python train.py --n_layer=8 --n_experts=64 --experts_per_token=4 --activation="gelu" --moe_layers=[0, 1, 2, 3, 4, 5, 6, 7] --routed_scale=1.0 --balance_bias=false --init_std_router=0.0237 --norm_eps=1e-06 --train_tokens=508100000 --steps=3877
Below are experts of layer 3 (counted from 0) of a mixture-of-experts language model. Rows are named router (the router's row for the expert) and show model dimensions 0-223. Each number is 128 + 24 x the weight over its row's rms, rounded and kept within 0 to 255. Numbers have three digits each.
After each expert's rows: a language model's description of what the expert responds to. This comes from a sample of Wikipedia text that the model never trained on.

# expert 48
router:066148109092144129106150155149143094160132113130110096127155108138120123103128153165119149117123134155156185125158120118155132142150113103145144112156120102119112090118165161146138149112062148119095121096094111114078123125133118129106115122083143149088090109125134118105131155174174110141128097122147124132132146128116138163122153156113128148083134132140160114158116138089093102162094120133127101165113112122134162136133062160134151081121128137193128109142179124176092149145132159116146117116107110096130115114123147126090129123129140078128082113114149136133135097122084169147104139168142106148115167133141133111129128147123119127122138146110113154169147111100135110097189
What it handles: Years and dates. Four-digit years and year fragments in dates, ranges and seasons, such as 2013, 2019–20, in 1889, 18-61.

# expert 18
router:161157110145146120141111129110096128133135117109122116110165113141111107083119171132141139087119125136153136155101139183146098115106174117126145128167136159124120083121115096134120132156115088102109082101112140124105172099169138154072140099085139146113126110089086143141164165124126131168144113130156141081130094142161082136145116108134159169095122158109113124104109128134107117141151106110151150129129146146086150129111137114091139155113126118114106142107104136083145148116121148128111120089136179131125141157141097160096143171107102176161138096134134154109086134146138092109124098087128108137125123165119122113118143122154093134126155111145069172097102120107163180114120
What it handles: Relative pronouns, conjunctions. Clause-introducing words such as that, which, whom, where and although after commas or verbs, plus scattered mid-word pieces like pe-op-le.

# expert 27
router:143168098146172107114166156128103181107139146141125109114111124153124110149169135138069146179138086102137125132106152110112134130146127119137147148117117149159134110143087122123141137109126125123149101150131149103147132113140112141139156112137125109115155121146124146117129094163147082096108121155132172111094141093122121078144105178154100143127127119144100125180127153087153165110121129156154125093178174124115125151122127146141131156173137124118121092128115135117170076159120075147117127151139146138145124136109138158143121108114153139183160108114060123123145077097152137132105126141171125097099131137133075102133151078122118152124127099141164108092152148150105159147168
What it handles: Word-final vowel pieces. Single vowels and short syllables ending names or foreign words, such as a, i, o, ta, la, as in Ambrogio, Sopronnémeti, alumna.

# expert 21
router:099112130110132112130097098123167161113147113094159125128158117102111121183103121150130123105129140110167062097125148107107163131112159117107118155120100101132124147190096122096104135118125147126121118124165140094121139128135139141135140144112114151156167138112115130177151123132136120174112135134093128101121117162118107116132136101156104163125144134156114154102147159174104137111105120105121159120150082134133129100074150130189117133103156103141067123078155146141164111160132153126119146135104137160098150106109129134092147161122116134118102120142146124163175159093119104150171151125116139143142103156115103126121117150149143098140128139044148154119150088133164149165091
What it handles: Auxiliary and linking verbs. Forms of be and have right after a subject pronoun or noun: was, is, were, has, had, as in "it was decided".

# expert 63
router:138115118118136142117144175125118093118154101107186115140105110168157104157096108114136132162118114078109130072133107162143148113133095099135115135165119111141125171135121141110104130089139117125104131139172097133040107113115108142110109103127159150112144130130153123152127108147135166136128128163092118118141107117104104126155142080104153133128162148094143141115139119134115133105082155147139106119125134138133101142126110102193148120112150091087081106147124127131144119122086153129163124081113123105097183133145137121159153105079124122162159110161131073116131111151135114144145070176108114134145149135099117114124110124157132129157158181151102104145123155106141148099113
What it handles: Main past-tense verbs. Main verbs after a subject or auxiliary, mostly past tense, such as wrote, made, released, began, served, as in "critic wrote".

# expert 31
router:119151134117093140102179118127175103119159144155088115152108143203139099139158129129136123101128123116120154128129136156184123120093141195090124150141134100154094114153152078105132094127138126088133133155124149102126109124111107138113149152088133130144146131124106132110094132093094139141096131178146152133126144119123152114167086148141124103113130159140097126105138140092127136124130127130169187104162126154097120131141123195128157123105149169168131105082110156099158121118102111117126158140149110115169137151116125135117165123140129080106130157154182157095158141118111145119143135098128135134125114122120156084121087139130119129118147171108144090157124145152095138107173
What it handles: Table cell separators. Pipe separators between table header and row cells, such as Title | Year | Album, plus semicolons in infobox lists.

# expert 44
router:100142149124107108112111167102110140117113145111112153098096105157083142140157145174153150098155145105180111101106120101095129159127118096075147156094137111156149124128173069145127169151100169143151133133132133081158129145096113148096105077109102151143162138106119123173153096138129120169173118117166096153142083126093155126114167114109120154078157124143137156156138165136158118145145141133085154143136115140091146141103113078130149131119129114123082099141137145128116127135132165121125095130141092122110104119104124151114175138139113101152175097132113149154107144110156126097081141150136135106086114125136129145145140086125141135139164119119132132162134132122142098160125
What it handles: English name endings. Closing pieces of English-looking names and words, like -ch in Busch, -ton, -ter, -land, -ham, -ford, veterans, sister.

# expert 33
router:126123105145089133124110134107162122093115102087103106147151137185099100128127127122142141133119121147105117167121103081136133147145170117148185112113145100155159128134125119121111129109103153143115111115155114134091078171137176172110141144140094180122072160163101118148149162130133116145174129092120148163123092104127075142123118093099138144162121133091119116146124087099134174136145113152152155182108128135119185155133105118101119132112114132148143140117156105129123105153148124123104142116090105116133121111114144144130122112143092132091158164122118115113102165130153153129123085171127171149170145122106120148118083110108125162125122168146097099131149138108082136088125
What it handles: Mid-word vowel-consonant pieces. Short vowel-consonant pieces inside words after an initial letter, such as at, ast, ad, od, ow, as in taste, apathy, synods.

# expert 50
router:105160121138123089116142099087178161090085125104103148091118157137102142133123120125120172105135121118125117112152100100145101077133143114139121150107114126124122091172151120120114110092138131115141090175066140124092119155165122137101125123138120145129141147154145131142131121076116137157138112134133137126109103113122134078133112094120134114146177141156105146143174143100192138130054109143123119136135099156167132125166135127115100146144111113157131114094139128156141132139140127124174101149142129116097073098093107122148135116132140158137143119114158130143123076086130122118142098140121161126091124200186157142119130057104140108125118134161135158117142143142116123126151
What it handles: Syllables in foreign names. Middle and final syllables in non-English names, Slavic, Indian, Finnish, Japanese, African, e.g. Radhakrishnan, Matyukha, Senanayake, Diawara.

# expert 5
router:131142105173151165107140109117113162101143148149146130117136103132137165138112179111111151127143078102114082123154144122092102145124158157116146141107135127089178141120136123139088104120156116129126149137141152113127111093164120138075127198103159139152126145136164114092122124130134171147114099087117105138143136136115121132112138143119147093173134151135123127117117162143157169128091108102111145139104163142141187122163115170108149164142095111139153074103105121153151108145164144084147145189110147116163096161116116129100122108121152176144117193124115119138130111109103115126109134155139130123158157115122133162141120103172112097168149127133111162113116131127158127127079
What it handles: Mid-word name syllables. Short consonant-vowel pieces inside longer words, often foreign names and places, such as Mah-mu-d, Wil-ming-ton, Go-pa-laswamy.

# expert 60
router:134125134120109155133092148125130117116109102095112128131135132142144100156114108126116149122084140110108103130099144108136139144075138135140137129129138098095134117129120137153099094153148160154140106103113102136090097104110104141124126151091129136116149124126082108146143073114137076095127152123101099095160142136119173089104166133114155083149153158137132198097112118115125064125093091123117185144143097101140116161127136125110143070106134106146098133105126105167123155099112114134164096129133147099121147138161156123153116114108127177137112152144171154141073085160091120155109107137135094144111125098111083120146164138146150099088133115115110116164100113153105145162107
What it handles: Small numbers in tables. Small standalone numbers in tables, scores, statistics and model names, such as 4–8, CSS 2.1, Eurasiasat 1, 9.0 billion.

# expert 19
router:159154170099105133187109101134150083123145115085121089108100152152142139151129161133083089117129151147189167134111098118141132103127105129084093072114093120113092122121135193135136106117109146136152124124105144125117151143111152086120116142123124108141155104112143144109154117125156144136108121111140132112102118123177151163102131112140140159135161137118154127142130137139118160136128125124107116123104118125100139070150138093129156129123144117116082105120101158103169127194135153069119159136132133109107113091098142175151137130143134103147121150116148114132117156126104169114137154141147129146162157131107115175159139170149126097123174099165173087130138093130115155143161
What it handles: Quotation marks. Opening and closing quotation marks and apostrophes around song titles, nicknames and quoted phrases, such as "Thong Song" and "Manny".

# expert 20
router:138183160121132083128091111182084103100123148159106181135135114126147171163103094143095125159149098168145110100123098128115137140132137137145123155114091093064145140124143120142118123144124101115145149105123154123147110120176150113129151086095161119123132147163103181117163113123118125124161143122097137142125149125117137114103120149131160094050103146115136157118127088150109139156097081135115141109163107147158107146100137118147106119142138143126127159163144143176134126142113140124118082141114092111135075155097123181141124153127109104149150173114100165106136141155109117118132123109111134153143119117099152123131164092165130158124150128164124123164154095134137089137135
What it handles: Table cell separators. Pipe separators between cells of Wikipedia tables, especially numeric sports-statistics and minor-planet rows, plus semicolons, braces and slashes in lists.

# expert 47
router:106146136086121170093133104107165181167116114129125096105117132116095089111131167166144131117147125127086096157088114110107119126146152127157134110164165121121167063123169175116103115087094132106156151129098143172128092150131117158093115116130109095105127123086112113130122115135096117118078183130112105122131132117098116154124133151150169108154128138110138134142124167143116075104161117141085115127135124100126142141124151131110098143117172130112170159141153157149097157147149075149181125125097115112098104146140111149101129133105145131133132157111127146131134139125152126173102129137115164127134093132125140101085150173157168109159125119113092109129128161131156152157140
What it handles: Capitalized name openings. Capitalized first pieces of proper names and places, such as Cha, La, Ga, Sp, North, often after a pipe, comma or of.

# expert 13
router:147112123157144144100119155111156115137169071096082116082146085167115108111127131124156141171168150155147129087122095068117138118116098126113133120131150124129108142135143143125129158125128114136109138099118145117072120087070094116150101159127150106120102096141131126144141145149176094100132107094114120095153118102101171120132120156108143094108129156164146137116106107089153092154107106128177111186158114090079141125121136142115147082147088125159090117147135110138130144146101109130123103161121094110113110117148137085089109125097158118127139132133136138149108127159103136155143115168138099126088173127121133137119136115116126149167169127086134142146120141130075111138107
What it handles: Years and numbers. Digit pieces in numbers, mostly years and ranges like 1824–1825, 1644, and tabular scores, dates and figures.

# expert 59
router:132126144087104110087139114105088065110115103126149099144117114136132145118105172135139157175149106076111146169169159118127122131139153138134125076132138135120156120124147137130147097160131158085109135133123111110112126131108129089164112178128118120155167132110111143108137162133095142109104115136097117141124143091124108150097060114128151135133109155131109101130141095124165090116151135100150146140153114105156134135101153066093146140116108129171058108091110140126109105140090104130138073128148112127150127115131107139129105135152146147120179142128096099154164108122129133125125086098151082117143111136201134143117124169156147132149118154144151146104099111109088140132120
What it handles: Sentence-opening capitals. Capitalized words opening sentences or titles, such as The, In, A, He, This, plus stray c pieces inside words like Demo-c-ratic.

# expert 29
router:130145117135150122148161123159122131161114103119159100160154198120123087124116142130122144161111132134121123157126142098123105126163115126157118136121107146100144163083126094152153164138107170180129117121157157142113078102109133139119125093129167130128135119153079129145144122163136162115118138069165135116122138091134157154129089116134131129145119099098105115151139187106115121150144120123158126133135179174131167105106170138153114114133172142133167094148168111129136136123122105097105108156097110110144095132106102103168096154113159129118126074097133120138140127147115126120141167129129122103140096085147151117128093088157157104083133120106162129181127146111156181124158
What it handles: Plural s, sub/un, LaTeX. Mostly plural or possessive s ending nouns like camps, statements, plus sub-, un-, mo prefixes and dollar signs and backslashes in math markup.

# expert 46
router:115110121141077125115146173174142146116148122097129113143091111096129109107096090096105110143089170135085086163105157116111142139120080101125142136129148181144104122134170132127113099147082109089112129138117131143111136170114149145121126127120102109128106097118132095144126118136131106083090179120143093152153118128122178170154158111118143113116173135108144118123099127135111123151132149124091110116115127145162105125122144121105147163130167176152109117167148132142133116180155098108071136128112132125191131131115118146144137122159109108130108075130127142165141075131111127154138147126124110105132131130153105127080141131103131129173164112153110102149142177143180168140110
What it handles: Personal first names. Given names and surname starts in running text or lists of people, such as John, George, Brian, Richard, Mac, McK.

# expert 54
router:086152115115111111097162169166104133149143117123141151105116119105148132118154127086101147098137140158139150135142072112107142147152168128128120162092118149163088121133079142140158143136121097169130127153137141150125154134090114102101082094110170131124116101127111158122142146144148192106105159143157164145086142140099106111086134120102124141109103113122186115100135130077182154170155125110126149088108145160129107129080098159166155132129139173143122124141136128158120149140132107151141161155109128119114124136133128122127092165149146152146140143130113142133071161104112130119116115106133089094108108147108177097094110106122108106125123168159123103148117151143107167124105
What it handles: Word endings, closing parentheses. Closing parentheses and final word suffixes such as -y, -er, -es, -s, as in assembl-y, apath-y, Portugues-e, campaign-s.

# expert 35
router:158073128191117131125132120149158144093146136129121120135117150131126096120127106127126128119159106164097173133104140146144126130081110145108059140113117173141170152154167139112108116101133150146114123111123113118167129102135150131150098107097139138101123138133177161150126135169121153092112098145101135162115108140110088155123120108099123144098096111163096104121152153116136107089102112097121170138154094084136079168134105112092125075134083116138101079121104121133087130155149120104101102104186141156108096113146099120173095130139122145150103134111162136105138116152129138138118110126147146141079162148142169127128111136138139113105138127137136170121151110120143094155171
What it handles: Inner word fragments. Short letter pieces in the middle or end of words, especially ti before -on, as in incanta-ti-ons, do-rm, Forsy-th, two-dimensiona-l.

# expert 42
router:135104140138134096151141135121111145118157142145108131131075125147137118097153058082135123129146147144150147145170109172091110086097107132124127137127121113118073082135088129130133120124120090085165115093149101108143110129100128138163128122111142169123108134131136107169080139142108097105100161145122099137139110149121119117127133121142122127124144128090149116141103154083131117101141115135141160125139105133121111100109112109093106145116131128081132108169134170153124144179110110078118160171131143108084132111151165081120122115184171173120095110110097147142162142140102131127141146086145156155135127092188165155090108106109154154135126135120109174123157133133109164121110
What it handles: Name and title endings. Middle or final pieces of personal names and song titles in lists and tables, such as Am-it-ābha, Tiwar-i, Believ-e, Raki-b.

# expert 36
router:130128157106141140070122136145160134129153097141108111128158092110101175196120115151125117079091092095117120116172163124155161175094117159131143116135183111178157133146180121130105130141149132128134150164102135173078138145094129131158136090137140139113169174124101135127139114110117136075121139123136113131142155109116121174123164141148146139114128114138171079144109159155123166114170155069153149096097105162130146128116128152072115139155123099121141106190140145129116130095143129121121150144154124153160129141133139133108147131147104120111118108151120104114142131119118138109175141123096143093106104130130163107125154152086136137165138114146130110127155126136126094119143
What it handles: Word-initial pieces. First fragment of a longer word or name, usually capitalized, such as Ad-min-istration, Mol-lusca, Am-phibious, vac-ated, Di-ocese.

# expert 24
router:137146155153131088089107165120091114075098170116148158158175103140116172104124156124178165140158105134127138112148165124147100143148124120165112118097129101109083087110123114139165154165143098134094131127108150108114125132115133157180119130127105138144109104140088166110098117132125142154113155120096150121186110131141109133102122144139134153133108150127097145127137112147171090083153166095110150135095127099136113120150107138104139115127152110110150155127122145091131129136120112175136120140136162151146191110136044151150156125146130101133156144114126152139128110178154140125101145128092103114143147123191117143118111116136159172117146135139126103165158150104134150126141
What it handles: Determiners before nouns. Articles and possessives opening a noun phrase after prepositions or verbs, such as the, his, its, their, often before first, own.

# expert 2
router:139106104147113118107100152148159126137079081128134144151138139100103131125147100137093131156106157120144143140122131154141147118136132120105074138127146140171121168147116161147127142107159128104113125132150131101166109133120141151092158165099142139123165135164103115136156124138116133134128140120140132106150158129102162099122092132116155122169161118166160109155082145130159136127115096133105131164095116090124101143144173081141117117139142131164093104161126142125146150114121105143149138113149143112140107177120115106166170152097091085151140192082127115146145129192123132135148150118132099121141176116158105091120189104079152146147125116134115094182178126156147129099141
What it handles: Slashes and foreign bytes. Slashes and pieces inside non-English or accented names, including raw byte fragments of Bengali, Cyrillic, Chinese and accented Latin letters, e.g. Héroes, Frédéric, deceased.

# expert 41
router:119119140105131144122145095142087134081136127092184086119140147149128097098112178130131146145118135134140154112105101107148123162136126132167133126152138110125126121168143147145124094140179138135143106119177146087146147147133142077188130119094113134128157131135126142157135099149123111132150106079143108132105135096103129127148138124089077145123166128129126175147127130119126097110089106144117088094121134127185121105122170147117170152098064142175150122119174147106145104127098139129127150140091172130111142104120115145092116106144078135141103112171108133093153168142134091125146136136063111134115103122135161119110142119119161107112142173116137149120175117147122140106153
What it handles: Pronouns, numbers, is/who. Function words such as is after a bio name, who, he, she, it, number words one, two, three, and possessive apostrophe-s.